{
  "num_hidden_layers": 8,
  "n_experts": 16,
  "d_shared_expert": 0,
  "hidden_act": "reglu",
  "router_score": "softmax",
  "normalize_top_k": false,
  "routed_scale": 1.0,
  "router_cosine_scale": 14.0,
  "vocab_size": 22360,
  "learning_rate": 0.00445,
  "beta1": 0.95,
  "batch_tokens": 65536,
  "max_seq_len": 512,
  "train_tokens": 284600000,
  "dataset": "wikipedia_en"
}
Below are experts of layer 3 (counted from 0) of a mixture-of-experts language model. Rows are named router (the router's row for the expert), gate (a neuron's input weights, with its number), up (a neuron's input weights, with its number) and show model dimensions 160-239. Each number is 128 + 24 x the weight over its row's rms, rounded and kept within 0 to 255. Numbers have three digits each.
After each expert's rows: "mostly gets" lists some tokens that are sent to it at least half of the time. This comes from a sample of Wikipedia text that the model never trained on.

# expert 9
router:125100116103131082119147156120099177116152141111126150137146103142064175131074142126120125150097143097130098147176099087129105115125131108138178149145066147193136131111150132131098149112119126148126129158112134132116113099137077093122120133
gate0:140166106095104160180111090104115129097098129172127150154146143121143099158142120102125136139176136133145108165115155079132125042130107156108102136178149138125128141070109126103138100125119085127132139147138125129108145125141155180082135105
up0:127107151142159118113159149165136124149167108088122107138123130088109180098129133143111142132106141121117120134137088199129115208131167122143146107080129152152112106155132130181099115109143174174106125091136094098110131104127113112163112160
gate1:101131122054114125114108114112145176144141076095118140061128123148136103150116133087102116177152107123155117146131111108161134123131110103125113149113143090110144139118140128113114114118107135098133124143122117079136144088129134133157132130
up1:131068116131112153146181101134128115137129160136097138132104104111125133145113115129144130093143117105140131142119132156125104094132112125151149103082107118148080090146122093150108107127129118136140103126082125146120131156144131107114096126
gate2:107076164106161118133111103146135169092157110113116136168111130162149112108140098143112130128111123131125194087087116150107133132149102094113131114123103128131117119108134133118130108172120148152115107099141075130140139090133159128119138134
up2:079165092142108141092149144099132130138104119146112088113151107122115114141126101079132160110083108136155096164124141107113157122081142154125120120121146119114135144115131090107129164150108088095119130120118117152103148157140157145120086119
gate3:104139106130088095131166103132153155146101154148133089128158138120103134135131161129137141138118122157152148119143125133133108139092139130096133127153149147102142116125091087157123114124113102154158119154117131077134126124109137137175143130
up3:155143149168160161116096148122068116167128118129153150134096117151156137105127138127103142119161101135087147141105177169133121131148124107135115123105108117112155111155118143125132127114146144098098119125111115168083140152105071092132126153
gate4:130126086129110127118145126136154161157122117172118103134129088121111161134140120123206104165090116137119175112162151168095115138168149102120127100100176151127133182134133085118179115169136141119151107155095109170109179097092103141142145142
up4:089134122115154149124127152119124143182136092158154119125115131157140137119108121123150097134114114131121181121134131126136080202152144117087134100095143166130119174153144095121172090152151183164145110219095116162117124097126149148131147136
gate5:132113137143109160127121148128093110124146125125147146106117104109124125177134157160147160115142142135133087120131145121118131151107159164132097126128137147118095132154145088100136115149125131157131140121143131155156115163104115130163122164
up5:099130150118120099136163132148099149134095174137130126195136120122111125122154081136139104159159138135136156125115180119090075100112086110122114130197152108130146107148133123126078151089174088112159123146114129120127140111164132111181108101
mostly gets: " own", "ri", " latter", "weight", " Young", "amb"

# expert 13
router:132140101126153139104075126131151098184121083093096101130117163134137168129113101149081109118166135160128109119038143155076138130088140131110170151145125127104135088143085119122149114122140132144108149134111116159139091163138085166121117124
gate0:185127137111151118167120157105130137131139102120164101189105108113113154115107135185143095097090102157131138145145184102130143108133124125137141119100115173150113115138137083151163153103123143114119128126130113088094159149080115159102129145
up0:116157134121110103080126116087128126177123129167147108157140149147144122107156127099129156136103156099112148116126168128117131146152109078124139129130138141133101123117123124144164121156159168104109135196154160131139112113128131140109116148
gate1:104141100120141162163092139132139130175081098107113124128139133138105159128114135161149128138129122152107145157129149135153151108140096112134110126124153138113126145126102124093179121133132143136128135113139090146137120117122097130088134142
up1:126151113101140160120140158130159125162099115145133143158119123128088134144153175181139114123139140143131174143117146112170111149160141113175088126133135126136138130149159108100184124128134151144146134146140122142107137133139129167140135119
gate2:157093179130136144113076145145128120149131119131122094133094135150091126152090140125121106099141171130113107127137143099122130136135117102160164113129111161123125120113111117158120121134135155169107103115133154123147122142117109123095105120
up2:126147119104109086092117126135154152065122157141119150172130088097129110148138135119106098125097078098167161130103111133115167111177085145126136108113081136093132141117109137178125138161148124147119134109146141089173125138113152113160135114
gate3:123119126121090121118158118135113174120183131130126127117155136141113130160148160068178188127092135122119151131119118131101114136131105156123140134142124105100103122146124138104153122145141141118143097111169117128132106104118133072091134080
up3:154134165164128119109153108076128141094126129127129106159125133156109166145131160099163167130086128141120122141120128151125096129136138188147126120140133102114124100105113156131099105098109107140115135132151136120122155122104123121200104133
gate4:107110164130105109137157150149110167052127132101134114147149118132167126122122095138106178160129120144133081150137116134122103127119126126104100121075176145108123103143129165126132127113112138132103150120127135147127128053135126133075080130
up4:130126088122152160159107134126143107156145145147123145137129138109098141127167134087141061094127129182100146123121145157111135098140144129125128103166108120112110103106133133132120174110111101115136094150141150133152154179109123164159148134
gate5:120160126146134123168129106098119154160157105128101177124128130147144135135121112118141087090123135109143144141135126164170099093137100151085123157135130132089123153094086136121130108116130130139106140175147133140126158102129101102124177116
up5:141105109146118136101120136148138126116088126143122116113143132087135113106122140138113192170123122149116093128158110082101127141112117126169156121084131082159136125106180135147128177126122104139151133089130083132144149119120118163096101117
mostly gets: " Coordinates", "   ", "In", "Species", " MF", "Early"

# expert 3
router:139125123163130168142124130162119134188116144135146143110113161160123161166075141094095109141099135102090123117142123166136110091129122103119144131156097143129139114151132122140134147148172138121146142132088099114140110141135143144099136172
gate0:130116141135148148161145156121087102108160099072115133139084107115127122104174097172124122106099076178128163103105126119135128140080156091129140143156136155106169159127148094136127143146152109133155122115143136128095130188138136126142152126
up0:101078115128065121144125117125128120148139135192152158130116170084148124161120149114155123150139146127101153142161081161140123132186126152125111154161116146109104146130147107193131097150162120107147106082141136105098113139102152113188125165
gate1:174120103129131130152128107137141134147102132120152071122136080121122179120103131140146118117109139123186105094101123088106101161123166122146134117140133120135160087128119132122087138118111150161102139122057134118165117117113111122089056106
up1:142098131102133091155115146132124129149095148129143102099130160088094102072165128107151167130145175106135161105130136101104107120161150169136093149148120116131151138110093095103134118119125111131129151096152128088139150103141132127160130128
gate2:078124109115195137146138093078109128185130129122128115141127137130198161126128100111156112086148121118130121149120142160153093156122094138119138120142130114131130102122130104137106174127102129123085137113109091103143133148137105147138127169
up2:131148106138114119106147104122146118128130159129134099133122107163160142169147087137113145079148137126171170109149147121136117142157101125163097129142083167079136132137153119140157137139139129136095125159116150148103114068108125132121077156
gate3:136138155126091143115169134156135110149136162140133100089130120098099162121171118128151109151125132128107084142107080114123118181105138101116120091122133076110138182122133123173174127159158083090093129131111109097136158125114126133116119151
up3:154129192105134109116105129143102116129145166120087137118100119097076131147131142156152134127141122100138109076140123124141105182114118091132115128142140132116124124149138165140153100135137143122123122154116090117094128133127124117131159160
gate4:097149143103076079116143148157107111139103106111145131126144080150116133125116125106111141199120095081148116122167098101125115119128153142099123127089121163116123157143117137122164134118123126159157106120162085160115156072094155143146117128
up4:075109138152118088145153127160125121120116125122163097177127068169116145118136113131116092151125098046177142127178081104102109148166139143111101116107111143096155123116117143156144140132134121140166097121120127147122159109109160152128126134
gate5:129159210124120119157156127098129159138154139097140113183132113137140143106139117151149136096155126118170106154097072176138112148100130125187122122137145105153152161108159103094103170097106130101083135124128149121115131173132125081118127086
up5:104159187160146146117160121094100145123179121120119134179155112147133115122111106173145115086131130136165102143094098182153145133147103105143130151152145147142095153127120111095106128144113160112142166097132117152122095149123119052101168113
mostly gets: " began", "|---|---|---|---|---|---|", " announced", " Championships", " started", " joined"

# expert 1
router:162144120157108111164135162110115078145098145070153135121101124128102140153153114148135106109125106140098143160130126096105126096117161128150111137129124140125141121146112129112151115137166117165166121122176154152119108086149144165174092135
gate0:133112081143112140117152139140181129147126077073073152154135139113111141129081125043149144088138134100141104157151116131141122134103149117130143124126132148157108124123152140155149126164142134144143091120119134078109155126105171145127124132
up0:118146130120129100091101072141136099135156187095119135126102101111146116134076141162169172140146165127119111137156092127145127183135145095134120166149120135095161154162147128149123106152150125159139130123163142136135136130119172116119152071
gate1:131125155140143140131123082113142098122099121114099160156135145149141073128117116115102130167141134136124110124129123093137108152118096117121133121129098109100140150140111191150157185163173131124118106122107158141176102148100135081128128154
up1:121142169129135135143125140082144066130091136093085172150108158145149103123106112115060134125137148107117115123136120109167131126123120124132134121128148133081094107128088140094160175144133109141138142167111168113184132150115166094117121142
gate2:144114149121150120097208132151126140108117089089121175121131136130159181114129107122122109131136093166121121113164108107139160112124144135107129129160160124164124145101153195122153122137127126137118132115130160114114134119141115086136114142
up2:151102119142168096136112135109117130115067144148125135097173113108134076140132155134125109140133143143137149133128108154148143128152137147098137139105145116098124138142101122122148121117147103116147126170125100132137131116116102115092114098
gate3:162143115137105138092149139136071168135153104122138132168137119120127142106132153114152115115172127165089104150141126141114170170158112123164140070134107113157172166120124137117107192113124113110077153084128128139093126145110102165091104131
up3:129162107156115126105118145154066160125164136108137126161093130112101131093112107125115161141149144147090084143128086169149124162134104130143106104142115102148148128117121106137118182119147107096149146102137144122105138173106136137114117105
gate4:082124127161115120143112135109096144105139158116117133154115085158134182148148165142108141150126102074131168163163131091091113121162138169124127144096144129128068118144129091100150130166076142085155073141122124141123138122118107089100136131
up4:136124161124167100135146151167138124168128103101136138119114125105147137096115073117109156125211132110123124104116101117120167159104109099110123105129078104108173134140142164131110157087150115160098129163129164101124152149123158159116060108
gate5:114128155122164136106130110104125153139132126163138118119108153121202136111131105169071112089114156150105119119137138115118130095104111122158166116104090109159130117116146142141089125135068125157105132150119167142159126126125131076125153109
up5:071155179113124125094132100108110163134131097145095132161100142150161143155135102161087138127056178119136102168129113121184091155109114093144168111109113141130122143131120115134133096143126144146090133152123169112135113138132121124116104132
mostly gets: " some", " any", " every", " those", "',", " mostly"

# expert 14
router:139142123110088147104107151097163104067101096100142113117124161110148110109162139115130128109107143133141146095074126103147171130106135132115139144105143135057128118122109124126140091094172122156108103119131111138092105149131148178176104141
gate0:139140103137151130119148139094100141109132106131081110126108109169158104136117140107089165092136154097120162144131150140136121174101115139081145130120119091137147120133120130150154125133128129163112162090118112142151141136149088099131139133
up0:123146148121120090152131100128143126122147143146126125119103167137137144144122122121138096152152092139125105100099137064069122141161117119161130116116124143158134146136133136104098131126107092129144141087158123136120120126120108160041164063
gate1:083121132154137095132110106157117128157136137136106093134157129128145120091120134136126182092141133121107178117152118155130124092111126127142151108113145125126125113081136114140112131122106095097096148135149128128180136120089148071089119139
up1:161172109117155157101100119086132128105127098071111128159133127101101121112154122093139151139159112142120195107104151125121156146087148107135110119128154094082127094119134103159162120118143156179168148127112130161114116117123129163174141134
gate2:123135136099143105117139130141141128154102163119131124116148130120104165133166143133122114111122135148122082158166117106110112148118137147103142114135105145122138107144149125041137142130117107096108102122129148155101102096101108126079102117
up2:146158134091111122092153119145124119123119155113158132141132163128153128121126120135120113143122111148118112131153150145159119152093106143096138140147108151107138081152152122118103146147113150159140135167111109145097085127105124101105175149
gate3:156110134143119124137155151133121136130134126114138120103127147103107171122159139132106127130105105132157104105115136136139080099106132146126137125077132105144077138123141082167127162136117106110104115116141109108108134152150117107083108159
up3:108124128096100123133148131171116146175093122149118137152137110129139116119101126126140149119093130127123167141121086079102090138120059143114139119133150153151134099160160158093160142153139126114122143090151105122100151089135117132082150134
gate4:118113119156162142125143140139099117140155110085089123142083136141131151127157147133109139160067140156129127057145126125098128123115084124135151105142135116122087126138118134137144148149091122098094132126122144144152083141124094093105078083
up4:143133106107100143151147106140113144126116104168111135154170102125147116081139120113080116117171097095161143182140072142143129154115142122134114132102168108140150087172152126146108142115128138111167148121127134117095174101119177145140200157
gate5:153130115113135155106144128115109151132161158123124145112143136141147122093123117150125106150149140127135102142144077152113101116083126158133101110146151144151141093160115146136099174132117096161125123155083081131104103088107106138137109146
up5:128107118168109135097140148104130130117109114129097119117139117094119111158132138079151152139099167126124185152103140143145160123152140104131145135126100090116133174116154128130128076113168169104147124105151141146127135150152149129148148136
mostly gets: "See", " While", " include", " Although", " Phylum", "="

# expert 15
router:098131143155084112097097122138080137147120162142096134126142095119124119170106070111090114134131130140146174128098141162094127116158128108151130134156152125111149169136086130130107125156135154118117163165135119120129139131127129066148101150
gate0:137148139135116163132141153128166162152165135156184141140148180080122126110124143117092142111165122084122111128141145101131122069134134142093119161145126097143103118134161158142110161117102153131107118108121150125163141104123111112108117140
up0:157124125102141161111094111095117139081100107104124162133117149145136133080101139150161136082136089128115096086088156146113145119128154131162134117103126120140099127100124132091160157155123176121136137112085140133138148164114126105110121167
gate1:152143146139141141139167128107114134106105165110088136109147153143109079118154130116087145128131080154127154141107137136112084105148113173112127125078110128102103114130102129131132136129126158129138127111106115127089102108124084118088149153
up1:116171148112115148129143087099164125102120144096082098095120172164109144103177126127133145147119125173158113153127101161107135140147094130095142104065119114130110136103166113159168156162119129128116099099089129160122126099101128128091134161
gate2:093108097094132125121137118143167109127125105129146141175120165141123146107149170137087127147098119138138074110137093116173114121120126118077125129120127131125134103118123141119175090117111119117122091152110158136147143149131131155132134084
up2:114100087119119144132124151152162131134135133116168138167112134142133138104140175140133097123117158100121117129129101089165122117135088157109116131110116142168124106094155142080163095111123144104102095140148132143147144188149102089125116118
gate3:120142100147170120112169128108140125132131108135176108143139125143105083095158145142117148120108105132115118088121088132087115111151094107086115152157128160097171127137143138095137135133148117133127144156072111123134140105127093119129126125
up3:157112142123066140124106150143148103139125119136073129089129137106145160095115136072153158125135128147122148140090181139190148137126131108153154110114137072151079167107099094157131099132120109105115102106179155128126132143118169114097099135
gate4:126123086151044075184185121138110109099148155144174155167121107131147083084154141125133137135134120126139141081135089111114118119093104109095113133124113131161103106095135146178094125131109128145162131115179109133071103109143140092123143146
up4:169104097103220117129151148115127137165161104119078107098146142133095185142120117153139122095118120109139125133128097146140100096142178147094155101158123143104124148141126146140186077136131119124108129134087117148136139138091108117136141118
gate5:112141115111081115060116125121132117146125125101160126113144135142130100116127101147144106116124127110153118211124146129113086146112093130111119150156160148126179135157143127117133132116139128113109131155136094113138141088132116112129143152
up5:153099164114179156153100126116204078122101111167096145103093135126110139166103135076142137149144169115102102127122134118137194114135158130117121119093140126120084150086128142103113119122111112151141159110057155126121111116144114122146097139
mostly gets: " Website", " h", " Apr", " k", " bl", " p"

# expert 12
router:152148126088124139104095141122115208116142150118102102101142130109138166137151101163144086132093118116151168145113137113054154136122109095132190131104113098137083095115128131115145152121138100126129134117114084125142163087158110170115131120
gate0:116128110136141107086106149106150110090104072110087155123163118146133137153129118160094096090101128132104134097131144113140163135156155170062107122139137129113166162098115108138168137111153153137150125098170141118086133103134136145146141137
up0:098141131100133120173112168115121125128144138122112113146117117112146127114163093154100112121137155113167156083127091125126134114129150153132088131080123128128125152110153137091122099131168141171123140124161123125118123079138114135142111129
gate1:119127127132131140141112175154112098136103089127157156128133135104183119113139080096143143129109128147141173109090154146155081134132128120104096139123111094138148153119114167117141124070112132158109167110121144155140111143155142143130122104
up1:111132131111131115120130121153098110162135096120132094115139116118162134099125149137133160113122125148161167138115131202148089115137129136137066140127168098141145146154092165128135120085123127137111111102115126131128109128134135128113124096
gate2:126155137089136090144162109176164110167113062118115107112120117154172132108135136103129176159106098144138154094161141119110139141145112160076115173126175113138154150166176146134106118105127164140121109132108094117151116116110119123098106136
up2:075157141145106137110142127160082132154131146141133130181139149116102104172167122131151119188155140150160107106140118144161143171091137092147122070142106161135094138137133109093103123156085116093104085113148126138153132152127178124124157106
gate3:152136175144124129124120126126108132149126148138115139120101115066090142172146159133140093079113121148125143107120106120105169135127107118102116135138095116146144133116123092146092137158133114117130138173133169100158162151126108134121122080
up3:122133091087126116140135123117120181122164134155192120104104151152176103100126120111102163161115180142128144146154111185153118124144134074142157113132109122116106109160149139130131091133094143138103123126101127148129126137136150144129133132
gate4:114126115158107137102174089140142124070111154158110160120141132120142117088114115139153134179112162148145159163118112102099136116103131132091103146149117095148165127097153163153147159106113124118137164111101131100121144126169164096182141108
up4:090136108134130145155110109141144129086124146146146097112111140119129142159118126119095138143105101126102156144143152107105151106112150129116121128122160139097152126114167116137143119132142172132127131142136131125133158121140142164164131137
gate5:127115112135090129098100107092109130152127120161109079099101084113156165121131135136133106154147129100093113086181146119126084134124164163182108156140178136101141114109122084166098094137108137135134156122164104119094157106121117143118172133
up5:117117090167198127144094128157147141156106094140136094146089161122100127140151152154133127115079116108086143115136106111138135135139086146166131115114138147172097127122089108113159107132121143135122109145127107138140122104128148123122107149
mostly gets: " William", " him", " father", "ena", " them", " Larry"

# expert 5
router:108130087130140152132127097120129092096136117143115124095165119143148104100101094099146177133159183171091118113146143169109156084153123118124113148140177152137119129140126165150081118101184185097138148135104113120112125111122134125135130140
gate0:121115140147130117132143101109134101117122096118129103169099148138092149148146125114109071134122085125148126127162124149117133113110119075159123120153121140115142118107154127133131107186149113154109147096120160116097122136101087102140144116
up0:137143154105141100149156141133123107106130123061110104106111149112083146151164079118158118146129108150143139093088146149100137140133096094167115112153137123119145145151111141097149095154121105145093144122111130152137139119124096128125126131
gate1:131143136132120079085093150124124121096136130109154157139137149093134127147166164144124168156116135117130158151130117117119102130110050118178115149141138137157139122121159117114159100198126129129139144105180120150130146114138080056143131123
up1:170134098081143177142097134095104100145155099120127128111094132107114139137108123134177108116131130114155131104107136142130120137109167110124147123129165167097105160120114104098151144083136119120107135120136131101111138164097209190124094126
gate2:131146161130135097144145148068157113173131160125089131150126143143087155150118138129091128108120126138177098113142143143103126149095127073125142120103142120120155133135122110121126099116136165141159150115115188096143110117139121128104087078
up2:144123129094116098129147171099128138167126138131087109154131153118125156129119144120101137101110124161149123089163130174103126150108098086161163118108152119142159114151128129113134120130131145124109145104103147127159102118139078133100060079
gate3:111108117153139139206153080123164098129156144112114102137123161103124124140116093135100161078139124148111173106126158119195155126135133105143137132085116112113161098137145077130128146092101084099113139072153139098111134115107112122123127128
up3:135151119148129156145146121122163094129139114127116124129116121089151145118120075115106143077171115146131135077121109133158149134156164078166111126061124071127154088157164070128128137078118131112127130084154096121104109096139081102137157112
gate4:068145089180146102163135090106080129121077144115131133146191100166147133156143118156094129134108140122132119130148082078118090142094149139151124122133113120152162133143097124150159128168115111131094181165127135147171128116123109112126131106
up4:156096144097115115083165118149159145161186154141126150142117155115138137115115141114159149152164121136142166112111136167147125136161137115081142121145114117154125107107170130128095145116091107150176101062141114131113141096139121143085146133
gate5:140106125139132131139091075145122150109128123159130126084166117172096114194118120138107132128126156158102112130113130107122151141150150149066142129168119136127158140094095123122145101086129160135116121085121129142122114209162099140117174109
up5:122114145113135096146093133097101130105140140107149081165126092099149129110113100124120151123145145137078149093121121133116129117078131122151183109084128150119106152106138115162130114127128121127131116150142150125155131082080083079133067135
mostly gets: " wrote", " said", " gave", " Died", " stated", " caused"

# expert 7
router:158110149132105103140102161085092138150155147076161126138102125131134126119154134136123125148129134138135135095130123116109152111133070099151119125124069147144142124133129099103120148126106083115143069146088155140102115148115142158117119136
gate0:150131089145174154160129130117128119111101135152101153112122111114101107113082134119180120129128126099129096108125106122145124129105138137143107122102107140126136087142154146070117153115164119118126136121133110103158129144129123122174129155
up0:130068101171121122124140149147189133146120085124127104148096095155138136102110132140122081123124071144107145131145116111157169176117132086121125147119128130074111181113129123121160111107104105121127121076132134161136139116148150145084121103
gate1:094152112136184125131133154141152137111110080113122109092147145124097146103162125118100108109082121134112142110098115092096169166134160113106118095126143100130135126119145117118137140153154110164144146089126112124164156138132122139135108182
up1:144112125143185121106123131163115119147124141154155112112105115170092121160138112116138099129124164151128081097142165145112110153103128142121127128094151108127114117147102106145134134082148112105123146097165192182126139166135135145158161104
gate2:194111119091109120099124135131126147119154097081130084090153117105171130141110146144137126122137166164154139088074090166137124153134144138139130102132190120099120119160134111117125100143093110119119156071152106156129156108129112133156157126
up2:084096120121146102166117114125103125106114133159153175172148109134137135096120126143105096059155155145131131088059160117115133088096141109147117099139150116117099129126103147148099122111113133145174118145129145110156138121141130137115129134
gate3:088147091113153106124168121139174141132163132097123124154084137138145136154142148093131073068133125139165136106122143107092116104116128114180116110142127144124140181119142118117100145157139111128126131163112154140111122153107101160178115121
up3:162112150148125131166093111127140134140110065114123116129113090144149116141120114155082150129189113104132137134105120147112100128139153161107126146141178121127145138139141130132124127202115124132113136101151147113136120150114142083165119151
gate4:090119098113124131192170102107099179148156182106146095155120093131141088107126138145171124173121087135140177117143112130125117138129147094133119138145143103127129080171157193097128106138159141140177092111109106139161094103134118135159137142
up4:096162112110158137179138079092097132170090116094114145155135156147149105146113101099132120159170104134130148092124131148158115177151123111115090140100094088128147106148172144123086126125164171141146142167071141133123095144107132143143153140
gate5:123166152109128089112142120129150136134129166088126096159125138141113142168115149119105121133114105139144134105169150127191106147141099156134138129129150183128164189092106104122127149145129116166152080114121162155066112150096102133133085118
up5:110103131126119138108099130141113129137097104144140143129121147079085170097125115118124123126159155152165114149156137144121123109133164118093154113130109140125116099167138107192163133154133157125103126162141108121131130111119147155129112145
mostly gets: " director", " president", " professor", " Animalia", " author", " player"

# expert 6
router:156133122131138047117137158137137166114126103142125129087124142146137158123102133149178117126141125117121140163171088157091114131173139100119116137128175111113111142117158117147163132169111142152153151062156128129170114113136140107134089086
gate0:083162168166138114143123127097119097121116120173163145120158093148138095144130074110121173126107114153158089136125103129089144123169137098162128159116124116135175098147103147136157142146126158128134132131101133073128086096108123181121105147
up0:146107078094164131137143095161128143165145173080082101165148138132083137137142145159128120147135159089098108111128133137146065098094100149117111125164141151103092143119173127115107129146124109112110131121159141120122151124138114096093133120
gate1:131124163113155122095119148137163163178120137151124133164129198089122147121114150128095102118126132143143139152171115117106110156110118153141137161165152141106117103124148125094163095148117122122129180124119077114141106089156093160118070177
up1:087107143120131123144110131135156138122140120113162112094155123126144128116142127122115129117107099130127146132115115072142097061127118133108111131126124130107167150127142139123115110102135160118153136108151124103136105134131130125124134137
gate2:111169118120133130150133144134126133140155117094150130157129102149114126120123133107144134108165106083139101115127125150157135138126111153119106124162154122100125136124118113081127088113123133128103108123102127149117154099155124105163112153
up2:121151129156126136124093170082138095147135105111141113133132138110161112159156137116119110114117083102136101140110115136153146134134105169130142120161155130070131157060098070081117104121110128152136118125133169116153166086126146125172080156
gate3:099102159126097067119132078113103123155123091119096158124119125157180155136089148141119152118154118115140155140104107130134151135137101135147154098194153159132138133121120121129100098118108138127132128162090126073137166096106127177096080154
up3:147130135154120101097137196132124118159110121088120152112141138084156144076142123110126099146127137135147115165170127117125153100145134136136128098121120120112132108133143174172147135118146168102101110120112128131135159080143124174131090145
gate4:128136136140148135116096135069139139107103124123135144126151154097146153115124087148136136142088151115098132113159108101126151121163095111130174111094103110116130127131134090145147159147109073140136117114121141150112135146130086123115123123
up4:128110124144116120120163132092154160152146103142124140109100120081147137173143142140169143155076123137113169155121072129173160156128130129138158138077139110122093121134140094171175122121121086121112106088133121112104128141159086158105151122
gate5:141160165134132126144133136142169095138161132134128155154134081121138105135153112150122138099120220110138149128128133080120130159154173118152151134142103128101147143109105119101109100122174145153123123110157126113089126134125093148153098116
up5:134100083162152117114098108125080128110079123119117112126133156135144143099095091111111083133140127192130125128114130148107155079117083150143131144138150131147097110140142199122116125092095142112122163092126109112149098118137151106140147143
mostly gets: " based", " located", " UTC", " built", " million", " available"

# expert 4
router:135114120085170135125121118113089151104153152108157145127100113165138089119102129121131127132116143131111119117170122129190083168120101136112111145075093167133083093152122167145153151139098167127162131115125113081123117094124124143111158109
gate0:129142121121148148103113151121124146122124108138101167128136083069171107096102126124119139095138118121127125107162139153124159129132128145125130150122133155110149150105138091110138110131127174078140172095163154116131117106119124123134155062
up0:171105122134186099108134155127137125114091097122135130147123104097151111095132161134129146113105132133133112143152160160146129165113177136135125122129160140092146165136123113125185120093127134143120127097147154130122154094105128128127128101
gate1:147145165127160150161143089129179109110111115119134136103103138120131126136184114104101131134135137131109099133115151136146148150120142116153129156125084158132140128119148113126103129110140126161112130128095165113128151154124176162143121137
up1:098084121147081154117108134115130128160173137124093112177147151141120151099080108134130111156140125108127123123118102177100073107154155135107129084157156092142156124114137164155114157129090124086140142130134112109111100107131125085129109119
gate2:133143111130167157124097132081134144099169172143099140107108130146139154143117096094137163131137121140126136129174100179119128141095120123139159091136140116173123169083122101175103128125110103094110111129084132148147151146127102143152143126
up2:163118162147099097139161115150137126172175157159140146159120121161161120136141153087126109140120132139115145138138154155135128153112141134100121125124172140143144171132148170161121113088135110131116101132130148153123118153103098100105108126
gate3:100162117140142103126138145094095103119108140131091154122140144145135136092107137114128172157095164129119106139132118134125127138157167113120155089129158096131156143120112076075147138117126131184107162132107160147119159103120166146149123153
up3:175112138144105154150086139165150116132133090101154091102090153099160150161155095161135087119150091146132105136120151165117105097131091115176159143145109162148112091107156155153096121161105130082133077139144104126137090145142141131135124141
gate4:087153109138135142141155185144130140125126096140127199108107137111095128179160121118126137116123173114151137144108123107115147135110124118132104075137111118112116134134130089117098134103129111141114097144069131110126147174115146132141101157
up4:120096093121179110084139133132147154134139127135122094143139126132134134099118137121131081112138119116109137091141099123133090137124107148110118143153143138113112096122095134119146103130121121078137150114145131119153118088159124104115102148
gate5:148140158167140124095154113198118124095101110117093092107116137157130118148168081160158119142101114136097132148156043110126132150120097114110122095110095114150142122130149151172145120134131122137091107148136107105118146170103133057135140126
up5:164127172139116136098123133139136119142089134147184141153105126106137124114151127136139132108147167150085150088148120084139155126126091105121118134111090147147153097142139137151093116138146123126122116137108169123129121136106123089108139134
mostly gets: "–", "_{", "{", "AC", "_", "/"

# expert 11
router:175166128170129106109151114133136128105077159165126138122157094108098177156115129138119122110157093160174120148093190112111150102122136139169145132132125105149118113082120122147063093163101122080102106121129095138126085145132129109123122112
gate0:167101127148115105151127074166153130119134125138115156123086117135138151165109127167151133097128110176125145131099138119137111194075165105115139130127133094152107144135122127166122099125099150153089144129121130104111125125149131126150127133
up0:108124132130104113130173154099128137115129170127125104159172144114135100150140132097119103164122103090100139114131132132176163119108110132090126123111168159088127121112142104118103118136118143088126115137111095128145166124093157122133139156
gate1:118132149139139099111121122160120116159147114153126110106121120171129096113142149138100123133135141097136065132106093117133124156026146078177096142160130110120126143142129153147113119112187112152114153137158110125114099140120095116147090158
up1:117123099130145118148114116134132100119133084145144107169095154105150118140116124155147138076137183067095137120144128089174157125131105130159154128146120152122141157110157174117103118147137143100146156120148147113086159120096156148173130093
gate2:126107141112105145134104144147127138137136112106109130147151085125147130124091153126152130142120134082111130110127115181126169131165110067151167113135105108131129121119162135139122113147105153098126125115092134103112122133127140070114165135
up2:099163195127149144134103151164118161123121159128116108112097177078128078153114141136110167102120164103120094087166126119131092129124145168133108151137133110137133127135171142081100124145173154125119139103165145122124099118128165075111101105
gate3:089151184134140121145153146125095139167145078143155140101114144121154127124165135135116132146116120127105141133088140147115118127131122116090113142175142124119105121176141169156144125106131109160122131106186089087108132124153172094137157102
up3:121121139147134135119095095138151095135150163134138117150103128149079137165146096107135133106193131145142130145098148120155130126103127157113130119136142124192122152113106140149187074132150127131112150138091114181085120127106116151111132146
gate4:107136149157105081088118136140140141150114114144128124113082123114155107112138146131171110154079131137119159141132131170108127139108102128109131110125148170114084168112161187088141078147110111120174074125128151130146158134116110065124112107
up4:156167117145115127126136160133097131121089125115134088125128102157139122134141084166116136144133146145155117126127136135096143138102172150142087084156124118158131168152108146105140078108112151113148077133146148130145122143127151088139117101
gate5:099131119106149149136141124109152131098130107113120164121096092173162143108177086125109109151142129143182160138091118123149108093162109138137119099133105135104118084132106180136127107080105136123113140135109124131134101105152127109159118143
up5:141182153090140147117151144115106077106130148153168151094122096152130152141144150093097129134144129138144150104116121114172104160181180111080086133151099124111129167148094160126134119103128152138148129138126114118100116127120147101177174116
mostly gets: " MPC", " −", " Candidate", " Position", " ±%", " ge"